Below are experts of layer 9 (counted from 0) of a mixture-of-experts language model. Rows are named router (the router's row for the expert), gate (a neuron's input weights, with its number), up (a neuron's input weights, with its number), down (a neuron's output weights, with its number) and show model dimensions 0-127. Each number is 50 + 15 x the weight over its row's rms, rounded and kept within 0 to 99.
Before each expert's rows: "raises" lists some tokens whose logits its average output raises strongly, later layers aside. This comes from a sample of Wikipedia text that the model never trained on.

# expert 19
raises: " in", ",", "-", "'s", " and"
router:54 35 59 43 30 81 52 51 54 54 83 73 35 60 53 54 55 32 48 41 52 46 47 28 19 44 37 22 48 50 54 48 50 29 46 27 25 47 44 29 37 28 66 80 13 53 33 36 32 42 53 48 41 56 66 45 65 35 34 48 69 45 52 12 22 60 45 44 65 39 63 51 36 31 40 64 43 76 55 67 53 37 47 58 28 60 42 43 43 55 47 58 39 69 35 22 33 66 74 70 80 39 60 57 58 35 34 52 61 73 39 54 66 56 68 69 50 51 30 56 66 36 33 50 33 31 43 30
gate0:40 67 47 52 53 74 68 41 73 51 57 44 40 45 64 35 25 43 84 44 34 74 66 46 39 72 72 55 75 41 62 48 56 61 47 68 74 43 40 55 51 43 49 53 88 69 28 41 50 23 37 44 67 29 52 68 61 53 45 43 19 59 40 53 15 51 49 79 50 53 59 57 48 33 47 55 46 35 48 64 38 34 50 42 67 36 72 46 51 65 17 35 79 54 73 47 50 75 51 35 52 37 36 46 48 34 36 81 57 54 41 62 57 28 62 36 38 50 16 78 71 63 45 35 53 31 21 52
up0:80 47 49 16 51 28 18 54 51 32 56 49 58 43 32 72 25 51 58 58 61 42 37 51 60 45 56 42 45 62 64 59 59 55 63 67 29 26 35 46 44 37 59 22 58 59 58 68 57 53 61 33 40 45 27 49 67 49 28 38 72 43 40 63 50 48 39 60 78 37 58 26 41 62 18 32 44 58 52 40 54 50 43 35 61 70 59 41 54 22 48 58 63 92 30 58 55 35 64 55 42 48 21 65 53 62 44 64 57 39 54 47 55 50 34 66 48 76 81 60 51 72 44 52 30 45 44 46
down0:38 39 78 55 27 55 45 45 49 57 68 37 32 54 64 64 34 38 38 40 25 33 66 58 41 37 54 83 53 58 63 49 57 50 51 28 48 34 63 81 17 47 52 49 50 73 53 34 59 61 46 53 53 66 58 51 56 53 41 47 24 22 40 28 19 45 65 65 99 42 37 70 59 80 54 52 58 35 39 38 57 76 46 42 61 50 54 80 36 41 43 29 37 50 21 41 46 72 40 44 38 41 48 43 27 33 30 49 40 72 31 71 76 27 60 49 61 45 33 71 45 34 51 35 58 55 72 55
gate1:48 51 48 42 51 65 45 30 50 37 46 37 69 63 82 40 45 55 49 55 92 49 71 45 55 47 64 47 56 79 37 45 52 79 58 40 72 19 71 37 40 69 28 54 70 57 33 44 45 43 45 50 42 60 41 23 60 83 50 16 64 60 60 42 54 36 45 44 85 39 64 43 55 59 19 60 83 61 43 41 45 47 44 57 27 32 25 44 45 64 74 43 62 78 36 51 47 55 48 58 63 45 50 67 34 41 20 37 83 36 54 78 51 12 64 42 39 18 70 57 68 41 42 52 35 53 24 55
up1:69 27 76 36 49 57 58 57 50 49 47 40 38 40 69 40 73 61 48 69 61 47 68 44 60 36 51 59 62 46 58 34 26 38 57 32 55 67 52 56 72 35 18 45 55 34 36 49 64 61 17 51 43 44 45 45 91 19 39 32 69 57 42 53 37 50 33 33 44 55 60 25 39 41 26 58 50 58 20 49 39 24 47 51 37 47 54 27 39 94 65 64 54 68 45 25 47 34 60 77 61 51 36 12 33 42 83 79 62 46 46 33 36 54 62 37 43 50 43 58 56 52 70 43 52 37 49 49
down1:52 32 31 25 64 60 31 37 46 34 38 59 53 44 84 27 58 65 26 61 60 40 86 86 51 37 77 67 66 62 52 72 54 59 49 59 54 39 46 34 30 38 52 52 57 56 31 30 81 70 42 79 77 58 44 46 71 61 66 45 38 45 39 53 48 54 40 55 66 38 61 44 35 53 33 42 35 55 13 67 46 63 34 54 51 52 56 78 42 42 61 55 52 37 59 52 65 14 42 74 34 51 79 42 78 63 57 31 56 20 52 54 55 60 26 47 59 65 82 56 66 68 55 48 41 27 22 48

# expert 15
raises: " and", ",", ";", ".", "-", "ing"
router:63 56 53 35 62 44 23 76 75 40 69 66 26 60 49 49 66 35 43 76 68 49 39 48 17 70 46 29 64 31 52 53 41 43 37 39 42 42 43 38 43 31 55 53 21 63 28 54 48 40 29 30 61 51 64 50 58 54 45 60 61 65 60 32 39 33 59 47 58 54 53 28 30 52 64 66 43 71 37 72 64 44 26 47 27 38 44 59 25 53 61 48 13 66 40 32 46 63 52 50 68 32 64 48 59 52 54 25 72 56 70 79 68 51 62 36 22 58 33 41 87 28 68 51 46 46 62 68
gate0:80 42 60 19 44 37 51 54 30 57 56 58 27 49 40 27 28 63 64 74 50 54 37 52 64 62 49 45 51 42 45 59 30 37 58 45 44 47 43 40 70 42 41 45 39 57 51 36 65 09 52 34 47 54 35 46 36 50 38 55 37 49 49 35 39 65 48 59 75 51 26 26 66 38 64 56 27 54 34 29 29 54 39 28 18 25 33 57 59 64 35 39 61 61 49 36 65 52 55 57 22 59 28 19 63 74 46 42 50 60 75 44 59 76 51 70 61 69 55 75 47 48 68 49 64 42 22 49
up0:61 64 41 52 52 21 50 48 61 38 49 49 43 48 62 59 62 58 55 09 33 40 41 41 60 30 50 16 61 06 40 57 62 66 38 57 53 30 73 57 34 35 43 44 44 61 30 56 37 46 62 50 60 53 99 63 31 49 38 36 33 38 42 53 56 47 54 51 63 50 59 32 41 66 49 75 44 43 73 32 65 53 60 50 83 54 37 42 43 34 41 51 21 51 59 67 42 66 50 45 83 27 62 77 44 42 60 47 52 39 48 50 38 60 48 57 32 59 41 47 35 66 61 66 69 63 70 66
down0:43 29 78 73 43 54 41 42 71 64 62 56 72 67 45 54 69 59 66 37 69 55 56 69 44 62 45 71 44 66 63 53 62 48 51 57 53 67 56 62 47 68 63 70 83 28 48 59 62 53 57 51 54 61 30 23 53 26 48 73 40 51 62 49 41 42 53 29 74 57 48 55 71 51 53 42 71 46 41 28 55 52 63 43 69 43 48 49 45 53 32 80 60 34 58 54 64 71 44 47 62 93 78 30 67 50 56 60 66 56 70 58 58 54 39 21 57 58 05 45 37 42 69 68 47 34 52 47
gate1:33 47 36 42 67 58 41 51 77 62 61 65 35 39 56 25 35 48 21 57 74 21 29 52 36 34 42 40 57 86 33 56 62 34 64 37 21 31 78 41 62 51 36 45 46 69 63 71 67 60 53 50 50 31 44 41 31 39 46 46 60 40 58 48 48 43 46 75 41 41 64 20 17 29 51 52 44 64 31 55 56 50 61 54 60 76 32 10 41 50 51 45 51 66 47 23 48 77 53 64 61 69 66 56 61 49 40 64 78 75 35 18 41 60 54 58 73 35 42 40 57 52 65 36 59 50 49 61
up1:23 43 35 46 56 51 44 51 60 54 50 43 38 27 42 48 36 27 42 41 78 56 56 57 54 72 52 65 21 70 52 54 47 52 49 22 59 63 26 53 30 89 35 45 49 72 46 35 33 59 35 38 31 58 19 49 11 47 85 96 26 38 65 29 56 57 27 68 44 31 58 54 43 37 37 51 57 73 59 19 57 34 40 47 61 57 49 55 90 51 47 70 45 44 72 51 54 58 56 53 52 40 56 48 30 51 39 69 43 58 63 66 54 65 71 45 49 49 44 47 32 70 43 27 23 45 55 68
down1:46 62 41 45 69 67 68 52 36 36 42 47 66 51 56 45 42 55 54 36 54 51 53 36 65 62 47 32 29 40 59 45 44 35 60 37 65 60 35 51 51 45 28 44 46 38 47 33 40 70 32 10 52 73 35 46 64 12 79 54 82 56 47 60 37 88 32 55 48 37 40 56 19 36 69 55 57 71 64 61 44 52 57 69 32 19 42 57 58 55 39 76 50 26 46 00 62 70 40 33 46 62 30 40 32 43 49 25 87 58 51 36 58 50 46 45 47 59 54 48 58 27 68 38 21 56 51 82

# expert 10
raises: "1", "2", "5", "3", "6", "22"
router:65 43 47 29 45 80 32 76 81 48 60 53 53 59 42 51 58 26 50 69 45 63 33 21 43 54 36 48 47 22 27 54 37 49 46 48 50 30 33 44 40 33 70 47 59 51 32 50 42 53 35 36 68 63 59 22 59 43 36 44 34 53 86 22 20 52 63 31 44 30 58 43 56 39 44 75 54 61 40 52 47 37 20 42 24 41 60 79 57 23 60 44 30 52 41 28 40 51 58 48 72 49 79 46 59 51 29 34 41 75 63 59 80 64 52 54 39 65 49 59 64 39 50 36 39 39 51 48
gate0:30 55 39 58 47 44 45 30 42 44 69 42 52 63 39 49 71 50 35 43 52 42 72 65 53 40 27 29 95 67 38 40 35 61 37 62 52 56 46 42 68 56 63 46 65 66 59 34 41 45 30 30 73 50 52 63 59 58 41 35 43 35 77 57 28 54 88 25 50 58 45 43 61 26 47 48 64 47 55 24 38 43 36 64 50 47 52 63 29 16 66 38 28 58 52 43 45 26 37 48 94 33 71 59 32 53 61 26 58 30 75 25 41 46 49 60 53 34 58 53 37 45 45 45 32 49 41 67
up0:64 42 74 49 59 76 40 29 69 69 57 62 54 46 91 44 68 66 80 61 48 70 40 52 54 64 57 54 56 53 44 77 50 32 51 27 65 50 29 76 67 54 60 58 35 27 42 47 31 38 43 37 40 54 38 73 35 79 47 56 40 31 32 62 37 55 43 45 53 76 68 66 47 70 66 44 33 40 58 41 71 60 61 55 68 22 60 21 55 87 49 23 49 84 61 46 25 51 32 50 24 57 43 54 42 43 57 55 61 60 26 50 57 54 32 50 16 53 39 50 35 68 47 33 45 41 26 58
down0:42 65 44 64 25 27 40 65 52 47 48 31 56 51 35 76 56 83 63 58 65 40 48 43 63 38 73 59 75 40 55 34 51 38 37 26 62 45 50 32 49 46 67 35 33 45 12 72 51 73 59 43 42 38 39 35 25 49 42 52 63 68 54 24 69 47 54 24 41 40 44 41 33 37 44 59 54 50 57 62 22 21 52 63 19 59 44 75 47 42 64 42 23 44 24 47 49 55 79 54 52 35 45 37 72 28 39 52 56 49 63 46 55 45 64 43 29 68 37 44 43 29 75 57 49 69 35 34
gate1:44 51 56 50 77 40 63 46 86 40 52 57 36 68 37 43 54 37 45 50 58 59 90 53 40 23 57 52 33 61 59 57 62 66 63 65 31 47 64 39 54 51 65 63 57 56 49 55 43 50 47 78 41 66 34 48 70 35 41 49 59 63 77 68 51 43 56 63 56 14 70 45 58 71 13 63 25 32 43 56 54 60 44 37 70 25 56 49 33 42 56 29 43 31 42 60 50 56 56 62 26 37 64 55 57 79 26 54 54 30 39 34 43 32 11 65 59 55 47 44 31 39 53 60 48 27 67 61
up1:41 37 58 57 62 73 29 16 55 41 66 31 28 50 53 40 57 41 54 20 55 51 58 70 44 50 59 50 77 36 50 40 47 39 61 43 25 72 50 55 51 40 61 36 24 67 52 69 33 33 49 60 64 37 47 44 50 46 45 33 82 52 61 51 63 39 68 57 30 53 29 81 45 59 28 49 39 55 38 47 37 39 34 45 47 40 58 60 60 37 78 30 34 27 22 40 72 48 62 56 71 73 41 58 47 69 56 45 57 35 19 46 63 46 23 64 43 40 48 58 55 39 36 54 48 72 55 59
down1:72 56 49 50 70 52 70 41 40 60 43 60 50 40 30 74 45 68 57 71 54 55 56 45 71 50 55 35 53 97 43 41 41 43 49 48 43 64 41 52 44 71 65 53 39 50 53 65 58 67 60 48 80 35 46 71 51 45 42 47 39 45 56 89 66 60 58 90 58 54 49 81 62 44 17 58 55 78 27 60 69 68 19 39 29 48 69 35 27 32 42 45 32 65 61 59 61 41 46 34 60 31 72 67 37 67 38 71 37 48 52 32 42 76 55 46 60 73 44 27 32 46 47 30 81 62 40 39